config = dict(
    n_layer=9,
    router_score='softmax',
    shared_expert_gate=True,
    lr_router=0.000547,
    positions='learned',
    attn_scale=0.125,
    parallel_block=False,
    weight_decay=0.43,
    steps=5618,
)
Below are experts of layer 2 (counted from 0) of a mixture-of-experts language model. Rows are named router (the router's row for the expert), down (a neuron's output weights, with its number) and show model dimensions 0-255. Each number is 200 + 30 x the weight over its row's rms, rounded and kept within 0 to 999.
After each expert's rows: "raises" lists some tokens whose logits its average output raises strongly, later layers aside; "comes before" lists some tokens at least twice as common just after its tokens as in all text. This comes from a sample of Wikipedia text that the model never trained on. Tokens count by the router's weight.

# expert 7
router,205,183,263,227,251,220,162,206,199,208,199,184,216,203,211,200,232,193,194,185,241,199,248,226,193,163,238,151,221,214,200,158,211,203,194,157,191,190,212,231,186,176,174,267,245,173,159,196,239,262,156,228,223,222,195,169,160,206,185,140,232,241,195,155,216,206,162,190,122,244,199,208,191,216,180,207,231,177,157,188,182,177,198,195,215,186,235,173,187,199,199,217,180,217,169,192,161,213,215,195,209,186,200,180,186,212,219,218,227,229,200,125,226,195,158,198,222,242,197,269,150,213,279,162,212,267,133,211,205,163,196,171,216,192,190,202,186,241,210,210,135,195,159,238,233,198,211,195,182,229,195,232,204,178,176,150,192,189,207,140,240,164,183,208,263,217,198,167,208,219,203,148,222,172,211,192,177,147,198,171,215,191,177,197,142,223,161,172,217,170,241,236,240,146,153,229,194,181,238,195,213,171,187,241,179,166,193,202,210,160,227,224,169,210,254,206,209,191,206,205,202,182,175,249,225,215,182,190,184,176,274,263,221,203,177,207,232,186,115,180,216,135,196,193,252,195,190,206,204,183,203,212,163,272,160,202
down3,176,192,254,145,238,167,226,203,162,211,196,204,215,222,139,180,211,195,212,177,205,207,198,168,199,213,250,207,236,205,227,171,210,151,269,154,208,186,198,226,194,166,229,234,199,180,156,210,212,232,187,202,197,211,137,146,208,169,184,181,263,208,228,203,188,209,188,148,255,203,166,267,212,165,223,166,138,227,199,155,180,256,227,157,223,246,192,206,227,211,185,214,187,160,180,198,216,177,215,220,214,239,248,208,212,172,150,228,171,186,156,191,236,165,210,210,231,164,173,174,126,156,243,250,171,163,216,233,192,170,279,174,196,159,197,171,194,224,245,202,209,176,192,197,184,185,194,201,211,182,244,193,159,244,221,179,197,197,230,168,165,174,145,186,203,185,226,239,229,227,134,227,274,199,208,231,201,205,157,199,216,265,185,241,267,192,188,192,225,185,167,220,228,220,134,183,202,205,203,202,232,197,259,154,218,188,189,151,192,220,205,177,233,209,193,179,218,200,221,205,228,206,164,232,184,155,234,212,208,186,233,198,189,210,195,192,176,249,168,190,186,234,198,215,217,134,264,240,224,173,171,198,182,193,235,162
down4,169,185,205,218,204,208,168,210,190,162,228,156,175,285,181,216,208,221,192,227,237,222,154,211,208,211,186,201,222,173,187,218,198,257,217,210,201,228,227,213,190,158,212,212,214,222,184,158,198,169,216,221,225,236,181,187,238,175,233,157,227,169,235,201,219,254,231,233,213,213,193,259,220,226,250,226,188,198,213,233,195,213,128,211,211,212,251,206,251,185,228,127,163,193,191,224,186,225,233,180,231,198,162,205,205,242,182,198,204,213,218,215,210,199,237,170,210,186,145,201,258,206,219,239,159,211,171,173,193,180,210,155,181,129,241,232,158,189,188,160,223,213,198,232,194,206,175,125,213,189,184,220,241,126,208,194,227,215,199,202,176,162,169,198,211,243,256,243,178,129,186,271,198,215,186,221,152,160,201,231,227,169,234,198,164,155,175,187,187,145,243,149,187,170,204,202,185,200,200,213,194,182,217,151,243,217,141,179,208,184,181,201,165,178,196,174,214,182,144,190,229,112,230,223,208,212,230,208,195,175,171,186,159,195,165,234,198,181,235,182,208,137,214,193,194,244,256,252,151,197,197,153,216,151,205,230
down5,249,175,175,200,198,213,204,190,210,186,241,237,223,174,185,198,174,237,219,184,217,181,157,189,183,229,205,228,182,182,179,171,223,168,185,248,194,204,179,217,229,252,151,168,235,230,207,232,179,205,207,206,176,169,235,158,162,208,184,175,155,144,227,197,206,199,174,184,237,263,186,185,118,158,219,160,209,266,184,189,213,202,211,196,127,215,183,236,255,166,219,207,234,146,169,208,225,186,200,221,205,187,194,186,191,216,180,238,224,165,220,254,180,176,166,215,223,206,205,135,179,213,155,219,226,176,193,184,196,190,180,224,291,225,231,214,200,182,230,215,176,231,214,223,192,169,224,219,164,178,194,223,201,179,175,191,171,152,230,118,160,164,205,178,224,203,248,165,235,294,131,217,183,252,194,225,180,210,210,194,221,175,170,207,191,245,184,227,170,233,210,217,140,181,117,245,190,159,147,243,227,210,215,186,207,234,195,221,179,188,187,188,200,241,208,168,225,248,201,219,162,200,199,138,207,184,247,195,204,192,133,214,225,249,165,199,207,221,208,235,220,220,207,231,201,221,159,174,261,183,169,238,201,187,208,194
raises: "|", "-", "=", "--", "See"
comes before: "|", "-", "\n", "==", "The", "==="

# expert 0
router,213,242,245,205,164,217,261,201,216,249,176,198,192,190,272,187,174,267,224,184,166,249,178,215,197,221,230,261,230,207,183,204,198,231,141,169,183,235,184,191,168,172,207,196,169,250,218,187,139,190,216,202,242,165,188,164,170,230,250,256,238,218,207,192,213,187,213,139,223,196,193,244,141,225,191,188,190,213,174,173,185,212,188,167,199,287,240,164,170,221,223,220,190,232,198,249,163,177,177,186,240,211,222,175,162,199,214,203,219,243,233,186,196,181,219,273,192,197,193,172,211,217,172,152,187,158,284,140,228,233,195,235,223,156,199,207,218,206,163,169,206,224,184,171,144,148,193,188,210,196,196,237,158,174,216,193,229,203,182,201,204,249,174,239,252,177,137,144,200,190,218,162,191,221,165,238,221,178,158,252,203,228,273,250,182,185,237,221,189,193,223,202,205,181,189,211,239,170,206,203,234,211,171,200,183,172,172,191,183,190,198,191,252,197,169,246,130,215,196,177,219,184,148,230,189,207,208,227,200,188,181,190,186,118,230,197,185,189,159,194,165,181,190,170,190,218,209,185,182,220,214,174,217,163,221,214
down2,233,211,217,172,182,185,185,179,160,205,188,224,170,227,204,230,233,183,202,181,188,180,175,99,209,216,243,204,206,147,167,167,233,176,247,183,225,175,158,269,152,158,254,235,214,153,182,202,152,244,170,176,240,193,233,198,250,180,162,184,169,241,162,228,199,173,179,183,190,214,186,250,209,203,191,166,167,178,173,252,254,163,223,225,183,202,202,240,165,221,199,189,176,224,146,158,207,197,202,191,208,196,216,200,245,282,246,230,171,184,201,174,216,243,214,261,218,227,183,214,187,226,217,243,246,184,197,173,175,178,174,204,202,224,196,255,197,221,257,212,156,212,203,212,241,210,280,191,205,185,189,202,198,236,194,220,181,195,202,204,193,166,219,216,190,164,220,193,143,183,142,224,179,239,188,188,160,172,211,178,169,241,161,241,230,201,173,135,157,192,160,215,205,185,203,203,176,188,240,211,133,201,140,245,207,235,147,172,197,185,225,168,145,191,256,209,200,201,169,199,197,159,213,195,211,185,208,200,197,159,260,213,169,155,209,226,204,198,181,181,224,173,227,229,174,221,244,225,203,179,206,277,236,192,202,200
down3,236,206,201,189,192,208,256,231,157,162,211,136,237,180,182,204,195,267,146,179,145,195,139,263,209,195,168,198,194,200,200,183,211,212,214,157,204,226,246,192,200,192,234,229,190,209,195,209,185,207,250,201,204,141,311,208,201,200,189,204,235,160,209,178,188,253,198,184,195,262,133,205,204,193,185,240,185,189,223,202,208,230,172,191,212,146,212,218,171,166,249,177,227,215,240,226,218,195,240,206,251,261,111,206,197,241,235,226,262,254,203,201,231,232,188,172,173,166,167,234,180,217,224,224,202,179,199,225,175,232,234,190,205,210,180,210,139,163,209,185,183,185,204,188,161,239,179,196,259,172,257,225,204,216,204,224,156,198,196,217,202,158,207,212,182,168,206,247,230,234,211,176,175,178,207,224,184,244,148,180,162,202,202,279,177,180,231,236,199,182,159,260,215,178,198,185,182,169,204,217,190,214,182,202,175,199,174,185,179,181,158,204,217,203,119,208,214,187,220,194,207,202,169,200,202,215,159,200,260,251,182,244,160,203,187,193,199,148,191,176,190,165,185,155,215,219,171,135,180,206,199,233,174,188,188,173
down4,184,214,216,166,234,222,180,204,140,178,237,147,174,188,210,212,202,257,227,254,194,189,197,149,202,207,239,224,189,191,171,169,182,236,198,226,190,183,205,200,202,222,197,200,178,176,202,225,193,151,158,194,182,256,183,257,224,139,211,174,201,147,265,141,193,248,220,163,269,213,227,214,233,154,251,195,233,173,198,189,237,243,150,182,207,196,189,159,182,214,190,138,160,270,133,120,222,178,222,194,204,184,185,187,177,177,253,165,226,184,230,236,190,181,175,226,217,223,223,206,169,180,236,185,195,217,187,183,176,206,215,232,261,221,190,173,243,201,177,178,188,222,207,210,210,218,172,180,187,170,164,254,211,220,149,215,179,243,236,198,257,197,249,274,201,192,170,247,194,164,200,225,181,215,206,226,199,186,249,175,217,215,203,249,215,205,163,174,243,217,208,201,226,188,196,229,218,264,207,199,192,207,157,188,163,223,257,214,167,229,170,195,128,180,243,206,189,184,225,195,220,202,261,218,168,172,221,197,190,204,170,212,170,174,189,210,191,175,247,130,155,205,204,167,199,216,185,231,202,157,213,172,167,238,159,175
raises: " the", " their", "side", " its"
comes before: " the", " by", " a", " to", " in", " his"

# expert 10
router,223,170,192,185,173,211,147,172,163,241,171,186,157,179,188,187,202,253,180,202,186,227,222,260,205,257,191,138,249,224,238,194,178,179,183,232,197,247,203,192,239,218,197,195,134,261,210,114,223,168,216,232,194,182,194,245,183,173,249,182,205,178,234,205,189,201,194,169,194,209,203,199,247,187,210,203,191,214,181,174,172,164,257,199,220,195,190,163,219,208,188,175,158,261,207,175,179,205,160,154,219,206,133,169,167,281,207,227,134,207,195,188,219,174,261,181,192,189,181,219,151,196,163,223,192,244,247,176,219,155,184,240,189,198,217,198,240,197,187,178,228,196,219,220,184,187,169,234,186,253,254,227,230,209,244,179,202,216,191,242,212,240,222,222,221,181,234,163,176,185,190,195,127,230,172,240,188,224,146,199,198,180,206,206,178,203,228,175,206,246,161,226,201,188,194,135,188,268,190,188,215,181,186,181,217,168,183,185,191,192,192,235,228,247,179,198,204,207,264,176,232,188,253,254,197,230,180,165,183,217,225,192,176,271,206,198,235,178,213,129,156,162,181,210,163,155,222,217,213,221,223,243,227,177,223,190
down6,218,196,235,183,189,208,181,201,221,163,160,277,217,191,180,158,167,185,220,162,162,172,176,259,194,177,224,135,172,214,195,221,249,260,177,164,220,246,154,220,190,123,157,212,175,211,221,184,187,235,217,170,191,187,192,203,189,216,179,206,165,173,210,279,196,116,219,231,236,212,168,224,189,104,185,201,222,248,171,181,205,178,188,181,174,161,190,213,190,239,232,206,146,203,231,203,177,193,170,194,194,214,198,201,233,207,175,171,160,196,247,220,274,275,190,161,183,218,207,238,250,224,193,134,206,234,188,142,162,199,211,227,229,207,240,231,191,228,195,249,236,217,211,203,149,204,155,238,133,223,217,226,219,196,164,160,241,195,206,185,173,170,190,227,231,242,222,167,172,246,167,225,212,241,188,237,207,217,151,212,193,213,211,232,189,166,166,215,213,242,185,255,238,211,152,243,192,212,211,221,143,169,175,194,189,189,180,207,210,161,218,203,227,218,205,179,231,191,215,209,188,182,189,181,187,150,221,199,217,164,202,194,228,204,211,217,227,196,222,176,228,216,218,247,192,148,237,189,170,152,252,196,186,196,206,180
down7,204,145,234,207,205,162,182,264,183,187,200,206,207,219,175,224,193,194,241,236,198,226,221,203,237,160,232,174,222,187,176,201,209,223,204,209,236,196,169,174,182,224,170,229,189,168,182,197,202,199,187,227,200,211,244,211,188,233,255,173,207,145,220,163,259,168,198,195,237,181,186,227,216,187,168,171,180,178,213,199,147,180,211,173,178,169,256,172,209,235,221,230,281,182,259,211,205,185,163,222,247,149,233,225,200,177,207,170,242,166,186,186,153,186,187,206,215,180,185,171,163,139,210,218,249,203,256,261,169,200,189,202,171,199,135,208,196,209,245,205,224,205,218,222,205,204,229,169,216,214,210,166,180,197,170,169,149,196,153,195,173,178,201,246,160,177,213,229,293,198,232,153,171,157,212,192,191,208,250,192,166,240,216,246,168,209,157,246,186,175,208,187,177,210,225,210,237,235,255,168,167,191,232,226,176,218,200,206,167,162,246,241,195,200,190,228,165,248,224,174,239,196,193,172,162,173,167,260,271,189,200,218,120,218,215,229,205,170,211,215,177,179,205,220,151,238,207,200,215,156,114,169,173,192,157,212
down8,172,182,303,124,177,196,186,170,178,235,193,168,190,213,237,209,176,165,168,192,151,214,223,212,207,161,246,190,156,225,216,176,174,209,197,204,210,196,204,183,215,206,246,212,204,245,237,215,177,213,262,207,208,182,211,215,174,162,151,170,184,185,172,200,235,184,181,174,236,248,155,223,199,201,252,263,192,181,224,192,157,126,202,190,266,234,203,196,205,208,250,183,173,195,202,201,168,243,155,222,222,188,151,234,190,192,124,230,190,197,197,197,223,155,191,175,216,193,243,191,178,157,200,182,193,203,179,256,206,182,166,155,195,230,256,189,209,169,230,213,180,204,231,257,201,155,206,223,168,240,220,196,245,204,161,239,222,134,215,184,240,246,240,184,132,196,174,226,182,224,195,178,197,205,175,199,217,178,217,158,224,169,205,199,268,235,205,220,192,181,177,153,200,180,228,184,200,210,182,227,192,155,260,226,239,153,189,196,213,194,216,243,229,180,207,194,198,175,178,179,214,212,200,199,190,277,189,171,214,203,226,238,215,180,170,210,196,219,153,172,271,266,225,176,151,208,177,130,211,193,205,183,208,169,233,233
raises: "7", "0", "6", "8", "5", "9"
comes before: " |", ",", "6", "7", "5", "0"

# expert 1
router,203,209,214,154,272,198,154,156,183,246,198,204,172,155,198,201,213,252,245,174,203,210,192,245,185,223,190,236,237,136,181,200,186,204,207,237,250,181,218,202,177,185,195,152,172,199,179,243,178,220,216,154,195,214,201,163,217,187,244,230,215,194,196,222,159,148,240,160,227,203,210,194,198,211,137,196,178,223,201,171,242,203,212,182,159,145,179,153,288,205,196,244,243,238,213,177,227,235,191,199,211,231,221,202,206,231,170,197,258,223,155,141,181,223,191,207,185,171,170,191,210,216,201,199,129,183,190,173,176,245,184,230,181,202,187,199,181,178,129,201,204,193,215,166,208,221,214,236,170,266,194,199,221,196,234,175,242,176,275,149,190,206,216,256,215,153,147,161,231,228,237,231,251,222,183,192,204,233,212,159,201,202,182,209,214,216,168,200,263,237,257,155,148,236,257,232,186,211,175,213,148,204,182,188,203,232,227,215,196,166,211,177,182,176,234,195,225,229,222,194,151,183,188,184,220,191,216,209,203,189,170,228,209,162,190,142,148,201,247,245,207,221,240,261,239,205,208,237,237,234,209,179,218,186,204,191
down6,229,251,221,229,186,224,185,241,162,190,204,159,184,203,188,192,196,212,180,193,197,228,198,220,199,253,132,159,274,142,121,211,173,222,221,193,239,235,217,176,159,218,174,168,207,202,193,227,238,169,192,176,222,247,184,229,190,196,201,232,205,207,220,201,173,194,207,177,232,176,212,243,239,254,207,216,194,231,221,250,227,223,214,200,197,163,210,203,255,206,210,223,170,213,208,147,144,220,253,139,180,241,245,173,191,174,219,186,204,213,195,219,218,194,160,219,178,203,214,243,154,202,180,271,198,245,211,190,208,214,176,226,242,216,206,199,242,193,176,171,239,217,184,237,202,238,156,202,208,259,261,195,205,176,192,171,209,184,183,201,198,202,182,248,173,175,216,206,164,221,196,237,177,200,183,161,170,166,173,214,276,152,149,236,116,132,219,248,212,181,217,218,198,194,198,230,210,157,196,189,136,209,216,190,215,261,228,171,208,166,241,215,183,210,153,203,208,203,217,192,182,198,164,145,208,203,190,214,175,126,197,216,210,203,185,183,193,186,204,178,98,203,164,151,192,185,144,221,169,214,234,253,180,183,202,220
down7,179,217,242,217,198,210,178,199,218,209,196,209,209,193,196,203,232,169,182,189,203,214,250,179,194,213,193,256,189,203,249,181,202,201,180,169,182,223,146,207,217,205,254,216,174,177,186,168,206,236,183,264,216,185,196,262,118,154,140,187,154,231,188,200,246,213,200,237,186,202,230,139,204,211,224,199,205,118,228,188,168,210,186,233,207,218,224,206,133,208,172,182,231,192,190,190,203,178,218,189,164,185,205,236,223,211,172,188,141,177,249,208,211,289,186,207,201,210,172,258,226,133,212,133,180,225,136,173,207,211,195,186,170,212,197,234,218,192,197,208,240,181,186,160,225,218,181,189,184,186,188,199,124,258,237,99,180,213,232,208,176,181,191,219,176,227,203,149,200,195,204,201,189,213,221,205,189,175,189,247,200,221,160,190,175,262,219,238,185,202,178,197,242,178,183,196,202,217,218,203,150,154,241,212,211,213,162,274,177,245,263,181,213,193,182,207,184,204,165,197,176,265,158,266,178,157,237,200,222,154,228,160,218,222,216,237,214,191,230,200,201,218,221,222,223,204,258,242,155,199,209,153,199,209,200,202
down8,200,224,227,187,197,214,220,181,243,228,204,201,212,172,205,197,177,156,199,174,238,179,238,208,194,179,191,156,242,200,252,204,191,238,237,111,136,268,203,185,179,177,133,172,172,123,199,211,259,186,239,261,211,211,200,177,188,182,172,231,198,254,201,177,263,188,196,184,195,175,193,175,220,198,192,211,171,203,178,115,171,169,247,186,192,236,216,192,160,204,180,220,178,155,207,239,216,199,236,196,210,193,154,234,155,200,230,184,185,228,179,186,194,169,197,211,227,191,248,203,170,161,225,227,213,239,249,187,209,163,205,239,234,214,199,175,202,217,187,183,203,144,210,239,217,164,167,192,220,171,229,232,211,211,247,189,200,224,182,237,184,215,237,188,233,213,188,159,228,205,224,224,157,225,192,238,193,179,231,237,211,218,192,260,129,187,222,242,206,164,184,222,201,232,135,192,156,255,225,207,190,196,191,165,192,174,158,209,188,258,237,221,151,161,260,223,211,154,175,199,223,244,211,255,210,201,185,168,201,153,234,192,226,188,230,185,210,184,153,198,213,185,267,196,155,198,230,158,156,215,221,159,139,187,183,189
raises: "\n", " ", "):"
comes before: "\n", " ", " 0", " 1", " 4", " 3"

# expert 9
router,173,208,161,191,198,218,180,211,203,209,219,226,175,165,181,179,185,148,191,183,150,174,197,234,188,233,234,252,182,238,164,212,200,240,199,189,232,137,245,251,173,200,168,154,197,181,210,165,186,219,205,132,162,178,165,212,204,233,226,186,207,198,174,226,180,176,151,235,226,168,165,221,223,183,175,204,171,186,174,188,215,205,191,197,166,168,220,265,150,154,196,232,237,192,172,243,187,163,193,192,228,222,223,215,250,234,207,158,220,179,215,193,194,175,188,161,202,194,228,214,168,161,178,162,222,226,237,187,243,234,178,218,111,189,226,197,198,271,188,219,208,229,199,149,196,189,233,211,177,139,205,225,195,195,267,159,223,204,186,279,214,195,231,254,163,279,187,186,184,146,174,176,199,151,183,235,223,189,154,185,229,246,203,164,206,200,197,168,197,216,166,217,198,189,194,142,166,147,202,211,207,157,188,206,213,154,179,210,218,238,240,200,172,235,242,250,200,196,197,229,255,225,203,241,190,149,172,185,200,235,209,171,213,225,222,168,186,245,256,217,172,205,183,167,188,187,197,201,232,261,192,165,178,223,276,222
down3,184,222,230,237,227,190,270,203,238,221,170,182,209,196,201,196,232,216,248,199,248,193,217,260,215,181,171,230,221,161,203,197,165,141,176,189,210,185,185,177,201,209,192,202,225,173,193,169,217,222,148,205,206,231,158,198,200,208,206,166,219,193,249,168,157,184,159,162,254,224,195,191,176,216,201,240,143,170,248,175,166,190,176,185,166,196,229,198,220,232,217,213,175,207,185,166,225,235,177,202,182,216,223,181,178,215,186,271,149,182,180,207,220,169,150,191,215,207,219,171,165,211,200,202,249,243,150,218,201,237,230,163,231,211,179,187,166,153,185,181,215,191,184,175,157,166,155,201,188,225,246,208,209,221,218,211,191,177,227,204,255,234,212,249,219,179,176,142,238,141,216,174,217,157,247,177,192,191,203,147,167,197,222,165,224,169,129,231,179,220,201,220,185,198,267,227,237,205,218,219,231,185,231,251,149,263,259,201,236,229,177,231,167,210,202,179,188,191,179,188,221,141,196,212,224,292,196,176,198,216,151,206,204,221,159,154,189,199,210,258,251,226,185,209,194,192,113,181,152,207,253,186,192,188,253,182
down4,240,188,248,209,192,221,173,194,198,183,255,150,198,171,210,213,198,200,174,180,211,229,203,202,209,201,211,185,232,196,145,183,218,171,199,170,158,175,198,186,175,139,231,186,159,229,197,224,230,188,219,219,177,185,169,222,156,193,194,221,188,217,192,227,189,204,153,204,210,240,140,213,175,181,167,231,229,200,154,245,216,163,189,206,249,252,190,252,178,208,200,166,200,184,283,145,146,274,209,200,176,163,143,211,111,215,210,184,181,247,198,219,212,156,190,201,196,234,208,176,218,236,233,213,185,126,174,177,221,186,207,254,170,239,229,234,219,202,180,259,168,197,211,211,142,180,148,213,242,234,186,191,193,152,221,215,184,191,218,208,235,197,171,183,173,149,205,149,256,213,223,181,237,156,171,225,173,241,163,176,268,203,208,252,192,264,185,204,221,205,244,161,205,200,218,226,250,212,149,185,186,199,170,198,215,241,188,215,176,188,196,194,198,166,195,218,216,124,272,181,227,182,186,223,216,232,202,194,223,193,190,196,181,185,207,209,251,181,161,222,199,192,272,141,235,243,228,215,175,213,229,177,180,217,173,211
down5,183,197,167,153,179,206,215,218,199,197,175,143,205,179,200,208,171,176,213,196,245,252,164,225,204,247,249,171,145,245,210,186,184,190,188,228,215,162,222,205,224,254,146,236,243,190,177,221,186,173,225,249,161,210,188,231,149,168,177,199,224,188,188,235,218,186,224,265,168,140,206,198,169,201,199,180,191,169,160,245,160,274,158,207,239,181,152,209,190,174,136,224,199,166,207,158,241,184,208,212,158,225,223,242,228,236,244,184,196,249,249,189,181,197,247,176,243,184,208,215,239,191,242,214,212,150,243,175,176,193,231,193,173,251,203,153,197,170,170,154,209,218,226,136,229,181,227,201,228,201,175,195,201,141,205,218,235,188,193,156,226,192,199,241,200,201,144,202,204,131,213,183,238,222,209,180,197,216,194,190,195,189,224,169,223,185,173,168,207,224,208,210,202,224,166,209,191,175,190,194,207,213,226,132,238,247,161,219,221,193,235,207,178,257,154,179,205,191,212,194,170,193,186,163,197,229,136,176,203,224,220,194,253,188,138,241,178,189,197,220,188,175,153,193,215,276,211,258,164,262,206,208,202,220,166,244
raises: " However", " After", "\n"
comes before: " The", "\n", "0", "1", " In", " He"

# expert 17
router,157,221,175,218,183,243,259,177,232,162,177,233,161,193,216,208,147,182,198,205,184,220,213,218,209,171,172,212,204,226,223,165,211,243,215,193,222,185,171,232,223,202,172,214,177,230,224,227,185,176,227,219,223,208,277,174,224,185,124,185,188,234,214,201,242,120,194,198,223,185,146,159,223,189,174,187,258,237,230,186,246,168,237,213,159,147,167,243,162,160,235,205,181,191,202,162,192,189,229,196,151,246,198,199,165,124,216,179,200,195,240,219,222,188,139,176,157,204,167,206,196,169,236,203,212,228,166,193,193,184,254,140,191,189,202,199,196,221,206,215,143,178,188,185,260,197,197,190,177,205,261,171,196,160,176,199,222,189,156,261,184,141,152,236,173,182,215,210,187,167,186,205,181,197,202,185,179,210,223,215,212,216,178,198,222,169,211,242,215,195,165,173,244,176,242,195,199,214,254,237,177,159,190,172,275,208,204,181,198,197,202,221,218,218,268,236,188,206,158,198,227,275,199,230,242,221,188,200,190,191,193,210,174,202,214,160,198,196,148,244,208,109,146,198,208,254,229,240,238,163,183,202,234,215,184,218
down6,225,223,144,185,206,206,200,255,155,225,205,198,248,214,175,234,155,219,157,170,225,168,185,153,223,227,177,167,231,220,201,252,174,217,169,116,261,206,165,228,193,214,201,240,209,207,200,161,202,207,172,194,203,247,197,200,211,243,178,125,209,236,238,188,200,231,230,150,155,197,200,194,207,183,266,263,189,183,177,232,227,147,196,220,204,225,195,205,226,198,133,196,193,146,216,175,191,193,206,261,160,159,185,262,191,220,126,256,199,228,205,142,255,236,165,199,185,201,169,200,178,172,204,181,200,247,187,231,203,224,183,211,179,231,175,178,174,229,209,168,181,205,231,174,199,184,198,243,231,224,175,228,195,170,205,225,234,202,178,202,199,240,236,180,194,208,178,190,187,197,202,179,150,187,257,186,219,209,193,202,255,225,209,141,174,205,205,164,152,160,227,247,213,165,179,181,177,237,201,186,215,184,186,220,178,175,195,193,236,214,155,185,229,216,195,245,184,224,226,211,141,153,210,183,172,196,179,192,183,186,199,208,222,151,217,216,229,242,288,216,184,205,246,200,133,202,195,200,213,257,149,171,213,143,223,244
down7,235,205,168,196,201,242,213,197,212,206,209,206,181,188,170,235,228,207,170,203,184,177,197,222,228,178,250,214,220,200,243,174,200,151,221,214,193,205,179,191,209,148,218,168,180,203,140,183,168,186,167,215,228,245,201,168,157,179,208,158,256,200,182,231,180,186,217,184,181,194,259,177,229,221,148,189,211,173,223,257,173,188,193,159,147,232,171,176,231,181,206,156,180,187,131,216,188,208,176,213,230,223,212,185,192,242,132,257,202,170,218,234,228,134,178,224,191,189,250,211,194,157,209,170,193,187,244,240,211,210,166,157,233,206,223,242,169,156,237,196,185,226,222,238,194,198,202,231,219,209,261,220,190,204,186,156,192,204,213,142,202,232,192,181,164,233,142,215,211,217,201,204,254,219,161,253,189,212,138,210,269,278,181,161,209,201,216,215,206,169,199,175,171,208,169,232,171,255,204,236,235,161,181,225,119,208,183,149,189,219,190,175,220,196,200,169,226,237,268,207,200,230,202,242,240,177,172,207,153,173,196,257,173,187,171,212,236,259,181,181,204,200,206,174,242,240,207,166,212,176,141,218,140,227,174,217
down8,228,185,152,169,191,194,198,194,190,207,229,195,239,214,190,183,244,259,139,200,184,221,211,196,211,206,208,173,217,208,195,178,241,198,160,196,217,173,202,195,224,217,183,272,229,150,233,181,180,223,208,270,198,218,213,142,190,182,194,185,191,229,234,201,130,203,219,204,245,135,155,227,227,191,218,234,178,223,216,194,223,262,212,201,192,200,238,153,143,200,214,188,239,222,182,232,212,163,169,170,252,179,178,150,195,208,158,209,240,192,190,181,152,184,218,195,156,179,227,232,241,203,219,202,161,173,185,241,211,229,198,208,218,169,194,202,179,206,196,175,219,219,218,183,194,177,220,195,211,192,204,223,249,232,170,204,212,134,260,240,231,159,221,204,188,166,270,199,188,131,159,216,143,238,203,189,208,169,158,141,215,248,269,234,196,193,204,219,173,211,225,193,144,176,225,161,156,215,198,212,200,206,267,174,187,190,235,225,218,214,204,155,198,258,251,203,174,241,206,165,199,204,254,228,182,162,239,230,252,155,229,177,202,197,187,226,165,149,188,191,183,173,198,259,145,208,177,162,210,221,170,188,228,134,162,174
raises: "ult", "ission", "aster", "idd", "urr", "ilitary"
comes before: " |", "iss", "ult", "ilitary", "atch", "ag"